python train.py --n_layer=12 --d_model=192 --n_experts=64 --experts_per_token=3 --d_expert=160 --d_shared_expert=0 --activation="swiglu" --moe_layers=[2, 3, 4, 5, 6, 7, 8, 9, 10, 11] --router_score="softmax" --normalize_top_k=true --routed_scale=1.73 --balance_loss=0.0127 --balance_bias=false --router_z_loss=0.001 --init_std_router=0.0191 --lr_router=0.000532 --n_head=4 --n_kv_head=2 --head_dim=64 --vocab_size=8192 --norm="rmsnorm" --norm_place="pre" --norm_eps=1e-05 --positions="learned" --qk_norm=true --attn_scale=0.125 --tie_embeddings=false --parallel_block=false --init="normal" --init_std_qkv=0.041 --init_std_o=0.0 --init_std_up=0.041 --init_std_down=0.0 --optimizer="muon" --lr=0.00878 --lr_mult_o=2.0 --lr_mult_down=2.0 --beta1=0.9 --lr_head=0.00907 --warmup_steps=50 --schedule="wsd" --decay_fraction=0.706 --decay_shape="linear" --final_lr_fraction=0.0 --batch_tokens=[65536, 131072] --seq_len=512 --doc_mask=true --train_tokens=461200000 --steps=5085 --dataset="wikipedia_en"
Below are experts of layer 3 (counted from 0) of a mixture-of-experts language model. Rows are named router (the router's row for the expert) and show model dimensions 0-191. Each number is 128 + 32 x the weight over its row's rms, rounded and kept within 0 to 255.
Before each expert's rows: a language model's description of what the expert responds to. This comes from a sample of Wikipedia text that the model never trained on.

# expert 38
What it handles: Decimal points, commas and digits inside numbers, and the period in U.S., in road articles, vote tables and astronomical data.
router [ 92  98  94 161 150  92  97 149 158  96 157 158  85 161  91  95 160 157 164 160 106 165 162 163  93 160  94 150  94 151 161 159  92  86 105 196 103 153 151 156 160 157  95 152 160  92 139 160 100 152  97 159 155 158 167  94  91 106  93  96 166  97 165 158  93 100  96  97 151 102 159 158 152 145  93  91 175 164 156 144 117 154 155  94 157 104 155 169  88 159  87 153  99  88  98 117 160 154 156 164 163 167 156 101 158 150 153  85 160 152 169 165 156 158 164 160  97  97  97 104 101  91 103  92  97 149  98 160 171 155  90  93 161 151 160  99 102 166  82  85 110  94  99  86 155  93  95  91  96 160 160 174 155 157 155 166  96 169 101  96 155  93 156 138 160  94 150 162 157 160 166 162  88 160  95  93 158  97 163 151 153 105 165  87 112 146  97 160  95  89  92  95]

# expert 6
What it handles: Word-interior pieces in lists, infoboxes and taxoboxes, such as Arachn-id-a, ad-ult, br-omide, and labels like Phylum, Kingdom, Born.
router [ 96 107 115 155 204 115  30 129 124 122 147 117 115 176 119 107 177 150 156 120  60 145 167 131 130 156 140 212 105 131  97 133 112 125  88 106  46 129 149 133 163 123 135 121 174 111 185 134 116 133 124 145 114 148 142 114  12  53 110 118 131  73 126 132 117 107  99 116 127 139 133 144 148 170 109 115 147 140 130 131 108 232 145 115 165 123 138 127  91 144 122 122 120 136 131  81 136 144 156 138 179 133 141  60 119 204 195 115 135 141 142 131 155 125 137 182 121 132  95 119 146  94 125 117 115 218 116 163 123 213 110 106 129 133 143 125 123 118 128 129 116 148 108 102 112 116 128 110 129 122 149  89 116 156  97 148 101 150 128 108 151 122 144  82 159  92 165 146 164 139 255 164 139 131  99 129 164 116 149 142 136 107 132 131  76 188 121 126 105 121  96 133]

# expert 4
What it handles: Pipe separators opening or between cells in wiki tables, plus scattered word pieces and single capitals like J, L, G.
router [ 95  91  98 160 148  92 100 155 163  90 161 160  91 159  89  90 157 161 165 160 105 162 156 164  93 161  93 153  92 159 152 158  95  94  95 178 101 163 159 164 159 161  90 158 158  94 135 155  97 157  94 161 157 164 165  93  97  99  91  92 161 101 157 164  91  96  99  92 164 112 161 162 149 156  97  99 166 165 161 150 132 162 159  95 158 102 163 161  93 165  96 165  97  96  92 111 160 158 160 161 159 161 157  99 160 151 156  98 162 156 165 163 163 158 160 157  89  99  97  98 111  93  96  91  90 151  90 161 160 156  97  93 158 159 159  95 101 164  91  90  97  93  95  94 163  97  96  96  97 162 160 162 161 168 160 159 102 166  99  98 164  96 159 144 164  96 153 160 158 159 163 158  97 165  95  95 157  92 164 156 144  97 162  94 120 144  94 163  97  91  99  93]

# expert 18
What it handles: Hyphens, en dashes and table pipes, plus odd byte pieces and mid-name fragments, e.g. B-Girls, life-bearing, Petrovich.
router [ 97  87  94 163 149  96 103 156 161  92 162 154  95 157  95  95 161 155 166 161 109 166 161 163  92 163  95 149  94 156 158 163  93  93  96 187  96 158 162 157 155 157  95 159 160  99 143 158  92 160  93 163 155 163 165  91  97 104  93  96 162  96 160 157  97  90  98  87 162 111 154 157 148 156  95  95 164 165 163 147 147 157 157 102 155  98 162 161  94 165  93 161  98  97  97 117 157 154 159 157 163 162 161  95 162 152 154  95 159 158 163 162 157 163 161 160  95  94  96  95 110  98 101  92  94 153  95 158 163 157  94  93 161 160 165  92  93 166  87  92 100  92  98  93 160  91  95  90  93 160 164 162 161 161 161 160  98 163  95  96 162 101 159 145 157  93 152 158 163 161 160 153  93 164  95  92 167  96 165 153 153  96 170  96 119 138  94 156  96  97  94  96]

# expert 58
What it handles: Common nouns after the or a, such as father, death, name, actress, plus pronouns he or she and example after For.
router [ 95  91  94 163 151  93  96 157 161  98 163 154  96 159  91  87 160 163 167 161 107 156 161 164  94 159  95 146  97 164 158 164  89 104  97 185 106 162 154 161 159 166  94 159 158  93 139 164  96 159  96 165 161 168 160  97  97 108  91  92 168  99 163 163  95  93  97  99 166 119 164 156 152 153  96  93 159 161 161 152 136 157 159  98 164  92 155 164  95 160  98 161  96  93  99 105 158 152 161 158 158 160 163  99 159 155 157  94 159 160 158 165 160 156 160 158  96  97  96  94 106  95  98  90  92 152  91 160 164 157  95  90 158 152 162  98 104 164  87  92  99  91  97  99 161  94  98  95  86 158 163 170 158 164 159 155 100 165 101  98 163  91 163 143 158  97 152 161 158 162 159 161  96 163  97  98 162  94 160 157 137  89 168  93 116 145  93 163 103  89 100 100]

# expert 54
What it handles: Short mid-word fragments inside names and headings, such as ia, ra, Tra, ta, forms, Semi, often after list dashes or line breaks.
router [ 98  93  96 159 151  97 100 162 162  99 165 155  95 159  92 100 162 165 164 168 112 164 155 161  88 165  93 149  92 160 156 157  91  86  94 182 102 161 163 155 160 158  91 158 157  95 141 158  96 158  94 165 157 163 162  92  93 101  93  94 169  98 157 161 101  91 101  89 159 111 163 161 148 156  94  96 164 167 161 158 147 159 153 102 161 100 162 157  94 162 105 160  97  88  89 114 161 157 160 163 162 165 161 100 158 154 159  96 166 158 163 164 157 160 168 157  95  99  99  89 114 101 103  93  94 150  91 161 160 161  94  99 163 155 166  96  94 159  91  89 100  92 102  89 157  95  98  99  95 157 158 167 152 165 160 159  96 169  99  98 159  96 164 143 158  97 140 162 160 163 165 159  96 156  95  98 157  93 166 159 141  95 167  93 121 135  92 161  98  94  91  97]

# expert 47
What it handles: First capital-letter piece of names, titles and words after dashes, colons or of, such as Fl-owers, Cur-t, Car-pi, N-intendo.
router [106 104 107 158 180 101  80 146 137 111 152 129 103 157 116 113 157 150 164 123  32 150 144 133 115 146 128 200  99 128 121 139  73 121  85 165  23 131 141 140 167 135 126 130 173  98 243 141 112 131 114 166 112 134 158 120  70 108 115 122 126 105 127 135 113  93  99 114 139 138 146 145 136 171 124 132 146 145 130 156  95 181 130 134 157 114 144 143 102 146 122 132 121 121 126   8 138 142 150 149 168 152 152  94 127 175 255 108 144 137 142 146 156 124 135 163 120 125 111 108 135 100 112 100  92 164 110 149 147 161 120 111 153 129 136 122 127 125 100  99 109 143 103 111 126 107 127 106 121 122 145 101  97 149  84 135  96 163 126 108 155 110 139  63 163  91 138 132 168 131 180 143 120 134 104 137 144  98 152 125 212 109 134 116  17 231 117 133 105 125 107 111]

# expert 59
What it handles: Final pieces of words such as ed, ing, tion, n, e, way, title, followed by of, in, to or and.
router [ 94  92  95 160 154 100  98 157 162  97 159 159  88 155  94  90 165 158 157 162 112 159 154 164  93 162  94 146  98 158 159 160  93 100 100 189  96 160 159 160 160 166  92 158 154  95 136 162  98 159  94 165 156 157 160  97 101 100  92  96 163  91 163 152  90  88  99  97 165 115 163 161 151 150  98  97 164 159 163 158 150 163 156  96 153  96 166 163  94 167 102 163  93  97  97 107 162 162 162 165 157 155 163  92 156 154 150  96 163 161 155 164 163 162 161 161  97  95  95  92 108  96  96  95  93 156  96 155 162 149  94 101 162 157 168  91  92 163  88  88  99  92 100  94 165  93  95  98  97 167 156 170 158 162 160 156  97 161 101  95 159  97 166 149 162  98 150 161 164 160 162 159  97 158 103  97 161  95 160 157 140  98 163  93 112 148  92 164 100  93  96  98]

# expert 57
What it handles: Has, had, have after a subject, words opening section headings like History and Geography, and closing parentheses in place and species lists.
router [ 92  94  91 167 154  99  96 153 162  94 159 161  94 161 102  94 160 166 162 159 115 163 166 164  90 161  92 145  95 155 150 161  93  94  98 179  97 156 159 167 159 162  89 156 157  97 142 162 104 156  97 160 160 162 159  97  97 105  96  95 159  96 160 161  98  91  97  95 164 109 162 161 149 155  99  90 161 165 159 145 146 154 160  95 162  98 163 159  91 163  96 158  96  94  97 112 158 150 160 164 163 166 164  94 162 152 152  93 157 155 166 164 160 160 159 160  94  92  96  98 103  94  95  94  93 156  90 155 160 153  97  95 163 158 165  90  96 161  85  91 100  93  98  92 158  97  94  93  98 166 159 172 162 163 156 163  94 166  94  99 162  96 166 148 159 104 143 157 161 159 163 164  95 169  93  97 158  93 163 160 123  97 163  92 118 138  95 157 100  97  98  95]

# expert 43
What it handles: Word-final suffixes like -ical, -ance, -ated, plus apostrophes, commas after clauses, and and, often in music or trademark text.
router [ 96  95  95 162 149  96  96 160 162  96 161 155  97 156 100  94 164 165 158 168 108 162 155 168  93 163  95 149  99 158 162 163  88  98  96 178  97 160 155 160 158 168  93 155 154  99 137 160  97 158  99 167 154 161 161  94  98 105  98 104 162  95 162 164  90  97  99  95 162 113 155 159 160 156  93  94 166 162 162 154 138 159 156  97 160  95 159 166  96 165  99 161  95 102  98 117 156 159 168 164 160 159 163 100 159 153 155  94 164 161 162 160 161 164 166 163  96  92  95  92 111  98  96  95  92 155  97 159 163 159  92  97 163 155 164  94  95 166  91  94 102  94  94  91 157  93  97  95  93 167 160 168 163 165 161 164  94 169 102 100 161 103 162 146 157  94 150 160 166 158 155 162 100 163  97  97 160  96 167 154 132  96 165  90 118 140  96 160  98  93  95  95]

# expert 2
What it handles: Coordinating words and joining marks between items, mostly and, or, but, plus hyphens, dashes and slashes inside compounds like re-elected, fifty-two.
router [ 98  95  90 163 151  96  98 157 163  93 160 156  94 158  94  97 161 165 166 166 108 166 156 161  95 157  92 150  94 160 159 161  96  96  98 177  97 163 157 161 165 156  91 159 159  97 150 161 102 158  97 162 160 160 160  97 100  98  92  99 170  96 161 156  93  93 103  94 161 109 164 156 149 149 102  92 165 165 161 147 144 157 158  96 156  99 162 163  89 159  97 162  92  96  95 109 168 157 160 161 160 167 161  95 156 157 161  96 158 155 163 171 156 159 164 160  91  96  98  98 103  96 100  88  98 159  97 164 162 152  91  96 163 155 161  96  98 166  88  93 102  91  97  90 161  95  92  96  93 160 154 164 155 164 159 159  97 165  92  95 160  97 160 145 161  96 151 155 162 161 154 162  95 155  98  99 159  94 162 157 145  91 166  94 111 142  91 162  98  91  96  92]

# expert 15
What it handles: Pipe separators between cells in wikitables of election results, sports statistics and lists, plus semicolons and colons separating listed items.
router [117 131 132 123 111 133 136 208 125 127  98 202 111 124 107 128 133 128 156 175 113 131 137 149 105 137  92 117 122 153 144 157  97  97 100 122 116 128 170 146 194 157  93 124 105  66 135 181  80 194 110 166 135 155 136 104 106 129 130 113 192 122 120 149 111 136 113  92 162  97 147 131 157 134  69 127 131 139 183 150 133 161 137 109 142  89 179 135 150 130 114 168  93 136 117 118 136 131 150 164 137 137 142 158 119 124 144  98 139 151 169 142 151 142 173 110 109 113 113  98 125  83  73 109 109 108  81 199 137 113  98 113 151 142 121 129 159 108  63 130  42 110 106 107 130 133 131  67 124 214 133  95 133 111 143 159 155 104 117 125 136 123 131 181 183 116 129 255 129 142 122 151   0 133 136  93 153  90 132 112 149 120 154 113 119 122 139 144 136 106 156 111]

# expert 13
What it handles: Short lowercase pieces inside rare or foreign words, often taxon and place names, plus whole short nouns like cat.
router [ 99  93  94 166 150 102  99 142 155  92 157 141  94 153 103  95 162 156 176 150  57 159 149 158  98 157 105 155  97 148 142 151  76 109  93 206  86 146 155 149 156 148  94 147 156 101 226 152 113 151 103 166 133 148 160 109  78 111  93 104 158 107 150 156 103  88 104 102 152 132 152 153 133 159  98  96 161 149 157 146 122 167 148 110 159 102 149 162  94 157 108 152 107 105 114  68 156 144 157 158 165 152 157 102 144 144 255 100 154 149 150 157 153 145 162 163  96 100  97 102  91  97 100  94  93 150 103 156 158 161  93 105 152 136 162 103 108 153  93  89 109 115  96  96 142  89 108 106 104 150 153 145 140 159 121 158 102 175 112 108 149  99 157  92 157 104 142 158 163 151 173 155 106 155  97 102 158  96 162 148 219  99 157  96  85 168 104 147 104 102  85 109]

# expert 61
What it handles: Full stops, closing brackets and colons ending sentences or list items, plus pieces like able in Constable, be able.
router [ 92  93  96 160 155  97  98 151 157  90 162 153  92 154  95  93 161 160 159 159  99 162 161 166  90 162  97 146  97 157 154 159  94  91  95 178 101 158 162 160 159 164  93 160 158  96 142 162  98 152  96 160 161 158 161  93  96 103  90  96 157 101 162 155  90  91  95  94 165 116 158 163 152 157  97  90 163 159 166 150 156 152 162  95 156  98 160 164  93 160  99 161  99  97  96 108 156 159 163 166 168 156 159  98 154 156 155  93 166 159 160 157 165 161 159 163  95  94  93  99 106  94  99  94  95 156  93 158 165 155  96  98 160 162 164  92  97 164  92  92  99  92  98  92 166  93  95  93  94 165 158 169 163 162 160 155  93 165  92  98 161  95 160 147 163  94 154 163 164 158 150 162  93 165 100  99 162  91 161 157 133  95 166  90 111 141 101 160  99  95  92  98]

# expert 52
What it handles: Given names and final pieces of personal names in tables and credits (Har-vey, Billy, Ros-anna), plus sentence-ending periods.
router [ 99  90  93 159 154  96 100 157 156  92 169 154  98 163  93  98 158 156 169 158 114 150 154 167  85 172 101 149 104 156 166 159  87 107  97 192  85 166 159 162 162 164  92 157 165  89 142 169 110 155  92 166 143 148 155  94 110 107  90 103 159 104 157 166  97  88  98  83 167 123 159 163 145 149  93  97 156 160 159 152 129 178 167 100 154  96 166 165 105 162  98 160 104  95  96 105 157 156 161 170 158 154 160  98 155 153 162  93 167 158 162 159 157 153 164 152  81  92 100  87 122  90  95  86  94 143  90 153 169 149  99  92 162 152 160  92 101 157  85 109 100  89 100  98 162  86 101  97  92 163 166 184 156 159 153 155  97 163 100 101 151 101 165 139 162  92 150 150 158 159 162 154  98 163  99  94 169 103 171 154 126  84 157  79 110 136  96 159 109  92 108  92]